config.yaml
n_experts: 12
router_score: "softmax"
normalize_top_k: false
balance_loss: 0.00858
balance_bias: false
num_attention_heads: 5
head_dim: 64
norm: "rmsnorm"
rope_fraction: 0.75
learning_rate: 0.00104
warmup_steps: 312
decay_shape: "linear"
Below are experts of layer 11 (counted from 0) of a mixture-of-experts language model. Rows are named router (the router's row for the expert), gate (a neuron's input weights, with its number), up (a neuron's input weights, with its number), down (a neuron's output weights, with its number) and show model dimensions 160-319. Each number is 128 + 32 x the weight over its row's rms, rounded and kept within 0 to 255. Numbers have three digits each.
Before each expert's rows: a language model's description of what the expert responds to; "raises" lists some tokens whose logits its average output raises strongly, later layers aside. This comes from a sample of Wikipedia text that the model never trained on.

# expert 4
It responds to: Line breaks and headings
raises: "\n", "The", "In", "On", "S", "==="
router:144153118167132165094119178117153093124130111142174093055151092137127083112142105160143113049118122143080152196156081140122105116195105163140155122099127112127168233127172155120084198170095125101178082151089122131094126114150128091153127128161137088065164128096157120155132101144107176165132189110120107110080092174101147130114120126182173153120132109166126112117125131146119136102131149155142117177156102104142122164149051129153170209172123126123144152148178122094205044132125122
gate0:151076126130118098091117126143063119158147101114130087127088132132112120077148152153061144177135095113130121160123121121120114140124103119123155128087128087171098155127127143136146170108141114120139127039120150114143149122129173094153066119069172091127077219110071080104139143140075066117142097121107138118103122094135133088126126059136135120225157138155101110093157086132107154148079163142201139094111152107133114143136119152105178110147138150077130174077110121096182118125141023
up0:110114135060107170111175107071082116103121121160152095115140127118124146115133160095136110108086161141158202095132131122092172193119110160124118116154157167114078125091169096128157108083158102168184068115149068094181156126123129104116087116071159132120125126127133160142075085078178073180049123172160158158113147149120143138088109117104132122152140189096121151156165107165189130107140115157153094121132088154062168107091095166159093132146206162109186139125163136155077130135087171
down0:169163068112104096102127120128146078063192125065173108095107169142137137100195059133199170109126098124147173130105124139145103126179133139137089126145156101060145132133136151109152083110123079122139058133052134152176105131087162135200111196104202096130136131129139130212116177155168090075132100134142099149134161106079088100133103092114088128126122140116177114113102144094099091107111155168160062132113115063170164107086116116080178136121172153127161160114066154090114094111206159
gate1:163127118116111056123205103140113141117129160165173098127082199121116168118123127148058082177211091153114071112021148167110165135106153102134155163180094138102105119160095138122195153160200119113108189101124075108151139125128169194150117127121117166155122158173136083136092119136153112140131090125097118132142167100129124140129080095140088116136093125132116126130121115114124106202209128144108138121106126102130177136154129131072160126132093149132156115137093050100161135147143170
up1:120134147108094151140093152147093125126147089140148174127124090140159147153190106112174142091081162150179156125158081135159057127115148166134103123106174157155084127142092096068097122038110128118093105113138148128187113123120102110106110132110125059124020117104062144086152145178045163086100188125192145102113142140094139148131169131122117111125158149168155132147133146132127125070055119111170115176119155148104094137124121114154079124090179133085130130123159117170088146120086150
down1:106131119159077093191088137126125095146103129112091157144091118084108106137148086053156120127109157153125102139149152115144183144080106148070128059073120099106145113145178090152131136099150152130141128125156094145135176148161110080068111151172138130156113153099169089125105128153061086114084125118102132202103108129148140111147117102134134131137171140122011205117104119114128122062133140136126131199087066118200103157066147157145176142149172102104164136139154153140109123150127153
gate2:175161124113083024242162111109135103146135151169111121078183143113127097154198085117115159138130107074165136145123157135095166129157106153128099117159101109087107107191086118166140132159140142149104116111149138131140139092146083113146105131145092109142149108192136093140155124161051117153167089156090153180118175023112184121071147104159142148081156146080096139068157132122087113125132124120098148120124125148129175139079179101081084152069086165113076116142142208102151139134104148
up2:062089112141172191101118096141084128147084131094148089169041108138127190112109172158127128140139132142115127081091130120191083129119142148145128129105171160123131131101139137061152143120151097121133149066118111093076103121092165141123129110093112151121093150099123155129143151086161113116104140112149121092129074192151104157180074116109111107187095132137191142152148055129160175146131107121170081192135119112089155116174087155122169100170151117141170181150119107173122099167158114
down2:170081078140087119150147115116096118103105183105120102158115130082131126152168140122130129140134123109106057092034145078132131155121172176134115153088190091088089143087136129138208142146161093138137122082131105141105013151035120126031152123150093106129098140169081123117139099086134095133144117111126124072194134098081130143033145129124114099140124141140051142131231119112141127175219126136173150090100151102069148037155170146160147104153148137175135135148154195131125082154106171
gate3:119047142157095114137131121132093161109139090169099139102151126157163079160156138156111113203174145081140101089102090097105101158148137131084185134139111117147085096127122119157124107098149126104134140139087085114154112113119114147185151103116110174148163140174189063137144120140147203106058122164140121104089144061125072125126115149058107135161110129117104119042180129133147155137184130084108107137140152086091109109131119086152104142045154129136170132125120136101171163106117114
up3:129091163124080118156140137153115127055118127152091134114106142123159087162133151176142149166161144108167127088201096090147074102156178128079166181161152113144122131135126121191125110096159113124132121125143114129167123095103155146170144110139103135128169128130177074181146130087138191096093130173120146143074122109099073138085174151081107133124094129123089185092161148111099106135123100117104131147129151143116121123124152069137081169049175103154137158134148155106159155100169082
down3:106101140139139132110140165139080156155084109076094167142137121141141091072151163130133121160098134149110090173162057108108084078159091128136156094140161109100122144137146172101194126141158188127111117114103144085150214154200140155136165117085117165086099079151123102079171168165140153133150146116113112176121159116113140181139139123092135120120151197213118091106147132136120140129209145165131128159153166150121127117170112091118137138054117140166131124129114033104117093066161130
gate4:220140086136148096182158115158127189049184117110120176125165089081184055224124070134093161103141129117118083144124122118150112104128139132116126146101132105080077102110117144175117116088100135139099105130144173092109088121094133145096111128142163116163104167120093116110114184102118149070153129152101116149139127097172121172106142193092049135156114067156179096169197178099138170173113094177105130141118157083072150111151156135135161130132170147067133108117135136136121132114201105
up4:028157149103115131071093140145135135101166112096116133148125132169089138086139170146147105126129127144151129169108074163085102147132104064130111050149159124092178135132100110077128111096120112162119189153150119191120153158150164168123116155143127120108121111187083139140136104182101023080190155127117102137052149175102132098170109118147166128088139123093086163155041115114158168126068199062102136164099105141153109139117175115092137105148094092137146117081146124078088144102156145
down4:179087122119041112100167127119152093122101117149124082077138141104119111136154125154119114117092116107124072155094129105122134112176122117144069117152167078137139126091089114159126131115116067123141108109159082140068202115255117099115137113193162192114156157102111122097162130143071135109139117079105107094188164084125138112146143142092117109121142139145119194148144120115175013098117180123142132127124138138124171161112071130144154147128145169143122089156092135064161154105153146
gate5:159104162091150146135119146137124207107120133130107112132127142091141126187168084131121114111124123129151155109149112165133116078162126099129129145146173117153163137075117126124156121135096111141065151024173160116009141137159117098095134085176108112096120160117132155157110115136085108177139147147103117085153098167147127175159125120094146095145100005170147135136065191100168155104084103123114097115136172114106126159083137160109097147141101136155131121150124114188148089075082120
up5:052108126134094140144092082121086071109126174133126128133123166144104136140098106092098118208144126109092080127089155104177166166112137126137113123119085117116126156141131108101098135118151152129169116230089101116144101142129178215135129191087139110167138122139151080107153153063124152091114096140176128129067199119092129079115143141156123120097138182108087127130166065106162078153182132110157121144148161118209118135178111135148117122127143090136170115100158136046133136165124102
down5:075169138123115088105212110145112111103035120112115080127159047128096127140155160098179125174089130096126123155112133136101070148104170110087133088185114104078171137130112065149133084156135153122136111144177094171127164103042144066170173098118162176136163135083182126141113135142153139143101133135160104150099104091093190141142134138078134161114097144120128194128099141116127091155140130064157107117125158134165175138107140122116174148130169123159124122171137123116099134112177143
gate6:155131153126135113136137110130140073121129177165111127136140095140142125152199158147101105183142115146132082129182091123182142074106112106139143122070134107104115129165129126162151136141100148098162133108094116100074170117123128113130140076112188144128121204118150089109149123110156086062132123148127151113066098152122137110115110067149111196131125101117133188160175148116129085127179115141123154138105184146196114147108139132160128136114131083167106087135141144117175090128102060
up6:116109109181144110073154150170117117134131136098084130156129113115188117144135155136131148153124106219087137135103116103164062085107126082138135177119076085087101169140144124089164139143121160099161143177122098098141086110098127155115169124110060113119169158110175112171148111102131113063106081072163160107123113215160096062119147070128104201100096125162070139173091108101092144154206157141127119176102155142152136143134116095104123161115147080098131128139134142079187147171116088
down6:107123155126105140093159140207160117109161109137071097141116113123120066153105121146167169146106113157122129146129189117131103089142094135154140136170124123114057123111167106112134070132062131102135092119120157117088072163147182189163162119129155146165160093127137154097108108111189168191134056112129151129195093113167076134092145104190127123140066126106066116161107145147098092128122119085183108142157125125146132158094102169187152109127155079079190093134196103144107102098016160
gate7:119134182043115194161161139136161149129122127128165143158094147131133167143171152158012163166151147094166130174106102159128139096068142116136136092129193140123113129075072120166139130153161169141173098082095127144120151150111172147141136115065147102136123092128113114117111146108100167168115172093136113112136168149077137128088152090126125170138150102146092176150134090187164134116173134133144136128119123118213151135121074165149142131060109172107201143126146141137175144167105166
up7:159101149111074065133158159167074156117087135063112105098141167120161083105075123094150104169105109184180134100157138158160156171129170145100102175163112160114139129159083157109131148115102136120044141076093153089087132129129105121091096109139122126128096122140090134178138119155142097174151117142076147144157113123130130105142129138174150084138173138138151140120076127128178145075154156200140133120143082149101151151103135166102151103104135130175195142173135046186085163108130120
down7:121129140208133083134064150043131145123120135123147125147103095129138148094125107129148149095165140119105158151165116172122116130131120128149127116083095097122130144102161087163097128126097033145139116106135095183186063156080162103124110131128141134098139108120106171112111121106100074158160096170105086146143132104147125109166153096112108144089156092152122155138126118148115090098090168152124119111093166082158150111093162080090151122119175130083077142122130149145185116134139074
gate8:177135156163098084129120136152131095097097141160133112121109087123160147113077122154151081168127128155092096130152108181151192123172159105138175097151119153148030145132146107153180095076098083137201139117165095114105115130103094122140168120103106150122167145164122152088153111090188143082124168092150175099126128141130098132133118044158071090082131085160116104129134148143098191148110114127193162118088144200098119128135145083135137105106152074155113108170131123208140128095131122
up8:165142157152109106127152165119111140103189218105114130113098211142138165137116122132156089089097110136134080171158165206177135125125138109210160159127140096136143128139132021129114139138171083160145126075161151068133157176110132109172134134125069114102109142175079115135134116157095130110108132148158159134127143094135102232090162121151182096084188133135105164096142135124134150096152162131131112120135129134131131162115125145116124094053179127115120147120122088165146113147124118
down8:081107145175193177100060146080103124112187116142077177119087173102116146163087175185100177130143150158098104097148119180156175133140154111157097146132110149157148133045098117167018186089122151136110123172166140146120136123133195142123109184066219164078115120121091129095133116070122136101114145130175073105191112154091156092091105084120166148142168131113116065141102169062165141103077134107122090116117141110146104122120115107142144115156109170163118114100121130091106096144174116

# expert 0
It responds to: Dashes, brackets, symbols
raises: "2", "1", "4", "3", "15", "10"
router:139170175150175122128138212150153112083165151112139120027118162115150040108175081083199093125153131157181211098237167119160162156187126071130078155127118151172131107104143153075120098122129142166106117184122194052152161131153100117117106141148098122115131110142096125119133108135136113171111103249133122084150146163119087095182105135142115122152133127114178102124133130163099157085048184188083119109121212120161148114124149149154107172128158121117092088099121141124084129096158128
gate0:202154118048141149183126126137161123102130164184178103118072135114152115193163157109149114124153147108158166088151082129066142138152154131142116184090121159123185086195118114147154122131132141177154075135121178171176117149158061165135156106151101104148156080134178125115125150102160098143111126161059171162128058108098150105073116126096103108154094154151087158159141114077122145100136076070107119103109133127161160054080139116111048186125164107140097152112133099099083096198169105
up0:066108101146104144107193143175139141150136167116176141133138107065120139092144080172104111060141136108171069100110156167119100111143118111136168143126136101145128165104069139117138145145112119100213121118108106178098132108163153167116123093116155118110111158150065108143148098136165117063124140136179147120180110126118145133153244116065152134141115071122109103127107167127138173133178212131143159124136160086105123116116087149134106160126070152158145136134144162103111098143151073
down0:102106146091094073098187101056075092104159129151138111142174188115115165144077133136134175121120106133085213084148137123115055129117108116128160109118135166166121031121127142115102132099127187161168157098039145141172101151112087097156111102009148098073108082134124149125061106161120121145110104136143151164104120141212134181143140143157102109131116233155113126151138156141138129127096102136222127128095081066092114165180130110112098089139125111082098095182163167120158157152127122
gate1:145160157088168089139155124099132145134176175147106077134188117100109111172178120165108194087203096094083122157128158146135103160118145049099138210129117109163150085134089108134099136100136135090142114191172144180130088141118135117147085127090095111105114157150192142129149151182193152119165122160104160219152120110164097115119129095110122170064143123139100090104147062130077155125129143146111118109135169149133132151103147089155123136114075110169104150131160088137145119123188065
up1:138105135128098152079098117070112125188162173131172149121122123143048179097095164096089170140130138094121165180126114153108124111170096100180137150205117104146094140146161120103089107156160172149086148145147162132099159149142153136160122130139076151100135155116143178182096117115167134133109182148143180125088101154093120111127105127137095136108107080160123131121126099118203166101140142145147173120070105160088148164097181108112126170105126184137119090094080129117141109077097118
down1:148089108114132135105205118121144092103103087132122214093117197097133081115152136163097104137162126106181174201110044132125107076142144066180144096071163169107123112083098128188161097086095150123166098123146111181152237126144075111118113149132166147106128147134132108083101163126024171131146111127109111083097144172145165125163112143111101192115160159149146134127108099039127098123099171195121105102174078161169153153124100101123113146090097153076135099103126118088110143107128091
gate2:128130170125082123117143138139124081133107166125121153127135093146117109160151097146123104118190150109078166145118142113144157134175105226103159135091115134140136132132124138080170126093138098123133155157123141140176119157102128127173101148142116131091134119149199102141165152076063121124204149102198151145147080117146120146024086117181088139144094137062088154131145126086136095126104176181112111070099135122147150168106098104163121120042146089086112175111105040142123168162172056
up2:115145174125114094126085149086147082151185071084191124137122095141118122116132133196072116121122095166115138147140099112167150065132169157135118077144084156125148122106133140164051125172106109136082183132092142108109132129122136147131146141080141161095117132112115142143149182110096127156184051094178122084173089139146116155079067128145148122120099196092159148097207199131105109169118158156158072111179124173105079090151148167121126097082110127115132110110129135119119137117126154
down2:169087131098140133115189111163119110118190150133102101094132140138098090131148077108148140100078112120104146174119210133148139130124083125140079150111105102170163099130124123081207146135128088148126153146104151155136166107183148131124124186071122047177158121108121074135144172119154175109115130150159104102131132063078117124143118140161144083169148093168124150159094107107140209111148117098104098176129077115134167147144168108154125079133106113144099147165104118154179069122196137
gate3:142152134169149121116095100144109130121140134118124121142158089046109144121119224122133163074139197103138168224126100114103105108138099149081122145139130085121151123172085149195106142152159169168199113104121136080185137116123112085173142130065113152166192121142151157129093075165112202062074154151106219162121116108176110137165137122136117069110095075121143111103150186140185182156171133057126083113100150177115153125096099112106127136119180116114127147173152149087134131132142187
up3:138102176122117153124167149170201182180135095160158134113135209188168145133133105146147087173134085167151098086094142086139120121126186115157081083125166169149109109154134070091145106120095098093023179143145187089120161139144113193076066108163139142157094117148084121148141156130136062128104084112140113160156095163104115142119128147106103146122127174060116112186133113160094098136109126184153131090125151140119117139160195143115095116077097137110164104075070084145124093146093107
down3:162137112137138100125150116167067185171150124108160108132146180118087197120147176137152100105192102167148058123075134147109100141053110134131132144123199086121121039051093083142155110038186149136123191109106164101129019137061081149144122142170172107150123119140141102158123138138118125163081117139146158177126169118117153111092110114169070118133067143132138144131144114113144174150151132097128121070098157093139097126147130132135096102131142189152113188122134152114111115134125061
gate4:100161162130112118094125073123132116051134161141078143113150144157104123139180141121061107124085137091121124174142135107175136117105121134199109108112105093130129118135134107138060139104092128111156084113093129150101140150123169127155112102167083170097122098117239089168104097148134141084165119118070128109128190102143114102076164151038136115106174030142083176091136119183150132091105118117133113167136116197189140180080105116161152078130150189141071164113098135101139140142110101
up4:138163202107117133138133112086123151109114137139087162147190121137137149125138072108152077124126162139113124117075159058174082164090119141130073134130108153127142118134144151124165119132108164154137156118157194067154112155119110144118172124147158148198160060162139038161179143109168123113075129117153067165173187107146108138132120127213098104140136179032154121069129112111156085136088164091119101094138158124107133130122126126113121129074177108132157109116122153143065143090121120
down4:100130127129092142098160130138061096092079067056126126147092153152127115128088193075060114100180102053130141108146116120144119126061125103103102100149103121088107069142127148082086131155146078122171193101152138111136089217090158060096142166105094159152122129143123117137146114130174114132141142095099087128123149153120119187147168108123093087125053105132135086156127155150103159126130145164140129140129167120109065079137160079107135105123096139127128126104165049159104132120134117
gate5:133120105129149063140141120093147152105031129104093120128197113176130106124144068186107045115155147153162140075077110088114124129096163130173184184125158170201135112127137139101171173130124108103084178148182103106146068096116131112112156136064150126125122120123176078100118089137102071135135183116112141145183099155104136128139092113140136156105147091124053144139129094146071085158119074139102148107162147117135159084123110071124092140172130113187155077130112101116123120201123086
up5:135158122160146174060176111122171083090171130152145114147125110083196131117113085136165125098141176151111134101140122086115072117151152147147102109185137189078122175124147121097127141118134211129153146117164089152127132121107138146134164064167130129150115126152112118084114107180135093091116088141180089115098166147110117120175129150153088122151136159166155046222126173112135103166113160112141155105185150140144117143090101152141145118091110122126180150171120124140139149103090187
down5:153115155108146106111131138131117159128125118189125136056134103118148119130143148098120197135134193089093175116128081179134092102151123069083124123219107110190104089150109140114081097139119132111112109126122160110146170170128154140084059105110148159064095122113158176143125168100146157149094173161112028137099106115123126133137138208130090120118140111159147124143182100134119097070146169180115071137129160181138124163120145176144119146085101175108110121123132170118096185053093128
gate6:111113131175135106111092140115101116133134104122125116092140203099126117094097163139120088142171098146116098078123101082062109140118135109085134106119135091119162076167098087121164121158074137150173178163140160181148120098053196170116136092142167182165123119174181087149161124159116095103117120108149122117148138141107139139139140101155083124154147115086094148085117109108132091153100117148124124114143101065121097116141130144122133171119086051113097189098079134171089119102111106
up6:093187104127036104162074161161142111136113184083172145111115133180123141139140134174142119096164127133163152119116164176070075114175064105060064119129100175110161113180067136069179090105151150142200150138127157151131108158104130098129104103203173127157140093227154204077133083144083167139106125146157087125149115129155111120142173150210149136069132175140133152153085073152098097127148150159121143114129117087116136151108132099128154160099155126097088138078157138140127139155098141
down6:145170156162129153095084099138142106156068181134139104075164092159113119153104158125063154126099104122108107106166182176145160121146096112162138118155107168150149059160103106137086128131142193135100130162211079163109174133132122099155140152127158112140115100121099145094123070184076123105116124189128130117172085138133147052132111148185162119162139116163090138174091065179147184042109086141190152129023147140092128197140163105137157096158104126144162135150183165074118183129133144
gate7:181187126072143122123058130112121123136163105175103097131140104143154114135109147146143120098136187112112158090135107123142121179093112162081149133159167119156216132089154111136154154176141153060089160186217157091144140063122208084151163082148116089143124135120125197106113159149090098126118118169151094170129103113184129129093095155094137101101078118144141102085132115142081137108142095128126109109090095162125144111092149132144160084145129112053126154135135125141124137100121107
up7:168162137145137089183086123158153087142139123173114092128133056131092099130136161138139149035150153099140110161116129158137174135198085076055141118160182137161193098079139083112102226138142148140129120103168145113120114135118102143153151127123124117115143144070068110076120086127121151127166124147093162143136135153177120194084172154125113098091116137091136159132129149159112126122195162138133177107145130162122148091109113156116124063129118159086135129134087092188116108119117146
down7:147153163101163172149069179094073092128135137090166141080129106129136152172122100100129088122096087101104105057200109120082091116176111168090208140141106124104112167157133151157035136133080134144125074171136159170089146040149164133149128191109112082095154100119147185120138162083116059109098131133171152142124101118147070120143081092124214091108194149123165090099107107115101101124132118154041091145141132077087151105080112126131205104136118099103147176098177147131095118115096147
gate8:131166079125169121111120130140089113166147128069142151136146152160156107116125146136112103144106161089137125108058094068130095138065142194170147096091087173157175103118133162107153129123137143117108132094107175136129138104080134127161133136159149198187096134116148123194095109121110115141109130117127123127120089097145094153104160130119119091128214120119158131107154081155111110153093161098126133080173139113097130087123104164170094113145111151079108102205050107121137145114148092
up8:086054091033116119136097154084129112144135119159199161136120148075173115121082095116134086052153201076093131073097094114144089158072167107145125122082074156102154090130127115119133109137105135195121113151135107083135112103063075113098138127155163186135111151096146157182090110080111154152171161119138147102123098095108157156103128142148131095145190145133152134073128156167101071169188125104195171105136120137171104086135128070152103197102210141078111104154118168134136131103129173
down8:108087172117113123125102218090124149132161198183154136086108127125138111133139061051119056153156103134133146067161102107142143103147119087154107125067181176155083189143085127115126132110111116158130118145119177109114185122177087130118106128134196110133133139094056143127166157131162100181112092159078112078112130091119088099116154099173108161110130139132130163128148150152108106117140173163116103100141177133098151163111072147153109154151062129099119098180102148116154097075111130

# expert 1
It responds to: Place-name word pieces
raises: "-", ",", ".", " P", " B", " and"
router:095161090142093182089178122122095120102114091165131112154116132113163195169115137177173158164138109160154136143096126101128108136128117098128149156175196115141093150082129140115161116110129128106134122152129051076187120103098121154171090098100123149110078107109114142141161056120125122072171164122158100167108094184098125175099144165097050075090144165179100132090121120160148124136116151140148183097083050124142109172178150115101142132101086094159151095114176142126144120092090138
gate0:112166103082110096094219181151152131146105150234143119128095135166144112123130112132088155125172068115139166102069116152157131120122055123078112128122146133169147137154134149165119182107153110148102172144076162159107108163128149159183108085127135149171099086171129144145130144134137169118180170116128142155161122103091111123154112114137078172053096130126158161145078147116094134108117157075057119135103122137151143148181133145117075145131115136081121132129128144166149067145083103
up0:091125119142133123097128089113112133111109162088162156081119128157177148091134093174068118130185074044098141094129106124176112169151182124108133110099064093090154153020196152194121143144174086115150124117112082138118119096136117184121099170108144128097099148131125087112113159176125155074080134149180127170100167148148099118136102118093094093130091152124119136125147088140137152164173122086180128150122147126122067110114103103107176154126111086104163132186125159101148083163175094
down0:142074114084118146110135111117107139136094101024049129168129117093105140124130137106070085085150114119147116122088146094071116165146185101186145191123163091126102132119140116106153111208116077058103143120138154151095111177082058073085118097176123093152122116197138152107114082111127111128131112106133167099127163151165147146123133168173201108145080138144119145131177131156160119106134103105114169139154126135112139083061155076193166105122069139133108152137125106081117126112143127
gate1:129107042108131154133109136111127149108093119162094187101119121119188061115071138126091084082129125145154124131071130146140110127136147114076179119080080127110158145134084125092079133116114122137160192095102164152150093129130133128123212185132144098131124100159096118170147126127114157182118111211134125145137102106201104137084202139129138178140163104073106120091059136101105119164144178122146122111151129108135152159106161157143144154134094175108130178165122145092112103128096112
up1:109117132128076089187138125160197129141155157109125091172188126118142065094166120172097171128147130054105090147066130109089120165102147133153173104091169156170139157113086140126117186115103159108187130123122103152113125126132114175145119081129168178144094153138221074108119089078163163103119178127124126152114133109136162097116155117119165082138109102141107153154131095150124162177104135107132192159166139089216155141121131138130118205131168153167102088153171165096131129122132126
down1:087167137011123147114148102164085121106147168158082117121102097120131138134119122104164114077155193167118108111087115082076181076103146155203106174115141123119106146204105178146154124133112151147155209161104156145153094116073161084144097151078180178081133098145174149121112100134147086145118185161091122116162160127128153162092148145148081147090140146111115153148093113118126102146142114095139125136141187134150149099107115057176165160119118116162107119131130101126128159117166155
gate2:174111157110138134150121120113171149158091142070104141131138130184163158113133079141159115113088121119124117169105181136114190134152174127129163134145131128085151141126092127145123127162136107154110122077131169137098084140089130141054126161184068119096105204122109147124074118130084213104155127100135150092208160126095143147077167110123162140109146172141124154151087183126184161070119133150188113129126130132158082167093068085106110102114076156163116112118119096116138116138121149
up2:078138119126138137123101093173126146112129144149137118176112164099149099141177083180039182103183142128171109121133142080078108103107148147146181150184137161110168159152081087121087145119098120121111180115105174140114141095133142158087083127118121138174134131153156163142109155145137147109095104148169066149132168104119064104144188032179156154136168115154121123130121091173083171161097119133192129116105129127192153133082049097129079136151137116101159150099133113197161131135166157
down2:126129035138097078110114135130128122141161144158151150163067176096103132086121083108155095126139191138050086136120110093154106129167134116158124127099103110135052175171134158140138120112075138157115175114106143118053146178144133142145192109185129170128132141118123112133099107127135167142154138111121195149149111100138120157176122104113128150110130048127157064142117164108145128171128146135124227184161150135136162172171130170171090130178140134102136146134065132124131107142172129
gate3:066164122064093097178117092194200121122136152093154139131132155118107116110105093147129114086112142117134121094132183169161129098158151116131130135192068171120133098098150174062211144163096180147103169161097112116099129151156155137137121154107143105069158173076124156143105117104174050153120140088118137179135106172069185098146111098099143124084140087159133149150147070153113063105120125189124110111103122116121133089100160127067139125143082158144152129102104103096071130115128094
up3:153111136154089111131105119092125113152090118124123149165160121170089126048103088159141167108077107139208159120156086164171112133109118139113136091156151126143200180118118158138131170114096158104169186134118097170158124136112148081155112119084111124176109157162133144060146066075188134133121144143126112139168184126091126042110182100103128168123168068128130112104126139193082125157139131195104153151146126082145077094111137124079148120097119117114163101176170099070149168132151106
down3:082154142127121090139116147200084127126114090120079137151135128152110092149130157176146167118104133245124106140121162102137136098093112096102091056144091139077083124124125166080151105134074181075128082147124065121126123092149177131068192062149172118162150154169121116098216131146132145103173148074087114144143102152096095077127110067215113074135155065150098100202177131186138170150172131081124119140136140129156117107077130151158165133151184100141106126158155168163134141200110086
gate4:134213151140112116137091110151137125102071077080090175093134155135129195174096128128113165115135096146126179200099126144064157135126152175130154122119184155158115150154139144189103132138141135118127131122048140075140115078091088145095182104144152175197099133149112170175064189083093112095145149086080128135151129128148085111072119142107164083161151158088128106110095083150086180113165047150101117112108140089122113124170090096117122110092154148165100114144118061116100108060118115
up4:071178127090144112157072108136123149077138153133121048090175141110128115123131126118147148143118193149176141143100152130114132177107155087119130128145117115157145109145129144075157124164124144100099156104112080107180123079118111103113100146130182201159183066137121142120113108131130150062128141183089116098136094159171089164095120069106174170184138100093067159124133091154105140122126164153106070077146097126134156145155136133150167137106137169087091135174146110124130133069119127
down4:138197125092120073111056139101140110172097105100144071144140132123152059148159106098110099112108077107144102130153105100144148071160132080109116218184123142150105096130117161162151096208164080086133090089169136109126085184106110154143141161134123063122141049139075144103116123101137092138083087109148112145150166127129118140136127083120175118115094142093144106184172089148131148148096116128115128106110166133129121088115061127123109172118095162174164151122098151097162162165171166
gate5:142143131099103137112130150065180129117163176138134158113105113150110134178141119126149088143125083101131197053100093119104118118166168171055151104184109107140183130135154169104115129150091099091143152148159129062170121160136085158118128164150101150154109123136122089120108139142067144115155143171101116086133124152075103147140193139113187119079116125085169161182123085171126125146080136165129105153100160136144158116158117096134144137131090176113103177112096128151143137151129083
up5:105189145081157087136089103093107077123174154130109079115113074094088113164111122132150141105157063124160111103056120140084123120146148110109056078113151145195203134131160127057184105107123088160169152100178173139123134162170087189137178121053130127162144143156141068147106113138170103155165166219038120112110111136124163141166140139130210160102148131135135166088158139089163119129154133158141114144126143150206117140139105105112152146094087120174127162146116163086169112132185088
down5:155095113092125183149159158122104116143095132146156167134123108136122125109126116121139118084100139146144141121084141105116065151109140130109095146147212158128104160167159137116101189119094173133084153093095105180150151110138123187162117099077100137145138158153077132157156128092108128141052104091076095130114135103152122117110117134139151160204136154108183144084144148138126127077208127172119113127170157151153098178212115093140154070134116150107158148082116128110199101128145118
gate6:145072134166157103081126078108128114164154122190082116069158116094162109139120093118133172121148126127135092166097118140108182104140148130193091163166139118106067105152111153203178132172152137115152112109150164151135115124128083118157073139193159205152148117134137153134085125124111149108095111113091136143215157163141083086079109113102118134103145100128100098087134082136114161136105116087177159115133167091200165106159158120114086131165128158126082065132126068113171075091115143
up6:110118100086093160158146128108112127138099130130123207128108129114151148102123174096135128147122208131073190146131137132167106149078134117096107121098184152127128103121206160071080096121169149155105152169108097137103116109109134148129139166079173108113143238097135152110133108161120096107100116133140186147093104152189120125140105116118130123134112147060124144164143099108156153158120032150093158100144119129124103089114130117098124079117151122122109084140142150133116112193067116
down6:123165159101148134129112116115179108082085123088080139116151115115128153150115154113140173120104120092114096109145092128151131150163096128195107117098193122171152108170188139166146141110163058151146085127071088129167062140070145125156139162089078085134151125130112123142131110098124122095111064179166138132158120131150154104207171056193109163115105127113126138156115099077124174127145176133152114164115102132123124083076196152144169151093124144222159150213165163157121136178043152
gate7:127117090138187087078110085149102198111138105148113137066235146145124174091137101138154138121108114146114104173131129197092136083116132158129130101119148073173126152199094167169139064172141134098125123105191098157100141137118135146142160157141102174156144090119104171070082124141094129122166139116129119112178156110135119097152168184143095169185175112153149111107150128129131158153131032084087089122132177122207123091120125089118100049130141078067074153111115079073029116129203106
up7:166192111092125096107091126066094096109102147215019135089160127140149094171183086086164099139117142159188113162117105157104142140088146176130133158133093146156049115138087121160195095202164112134105108120159177104080159083133118135081129077036139103135168140065087154098136121142134113140134113170132129103166140112135106104181141147133136153130188103119091078118104150131143084121108104152090097096135156109104183079138153150138132120154184175122206183158120046125138122110109119
down7:086086105115141118119075122107156133140106061112128134103137179108183148083086144140158176111089142077061124179110135092110155118155121102113135157104154122139122152113104141136174137110085105150136127166148148063061127107159135138127108126097177144134185102118113153082131151139147161133161154141172129110090186129122111108105143131133170105106210145124109072118107116126089118132090156173117181145107175059141089163099142076145186131085119121143086115091156179114120141079127107
gate8:141110135119137105103134142128105131117149134121132146122204095038161162084056110191093157108137130138108190097186132170170102089139138132122089050133150143107151130074145150182188130131211065140124187163127100196143169168131164112155155104131150191112113129136119118139112129156121105169178081226102114136124134161154122111093115143129096096132129148063085110142159168100122143094135123137152106123168085130143118107082064115084139157118145118166119090122123198065086109174154120
up8:138130128193164111156117173125120158095128097120168123089144111110144137154144056158147102168138090172135098129104124116145126127174145087114136063217197132145172120205117153095108114138129102156104172140111100113121096103082100133160146165154103143149168160133134119151095115099087052149143170082100061133144098122112083114133115119144172109153159198117099087146142128115081153147092149125057118174127167086165122073147120058097129085116120093153164122123129109095107121111083135
down8:086150171140186157132075112108177174127112146138132138107211145118159075183095153129157098146040191116172131154131085148095149131085144124161161100097119092117166141088162181121160131122157179104067142111145119112128088104062114165119122133185113080196096128141117143089100125159057123044111111121115111144177173108126159152098131100074154153156154131114060108143101121165171123115120125159127137151106138082122143112069112111176125092122108127147133118081159159145127147160165052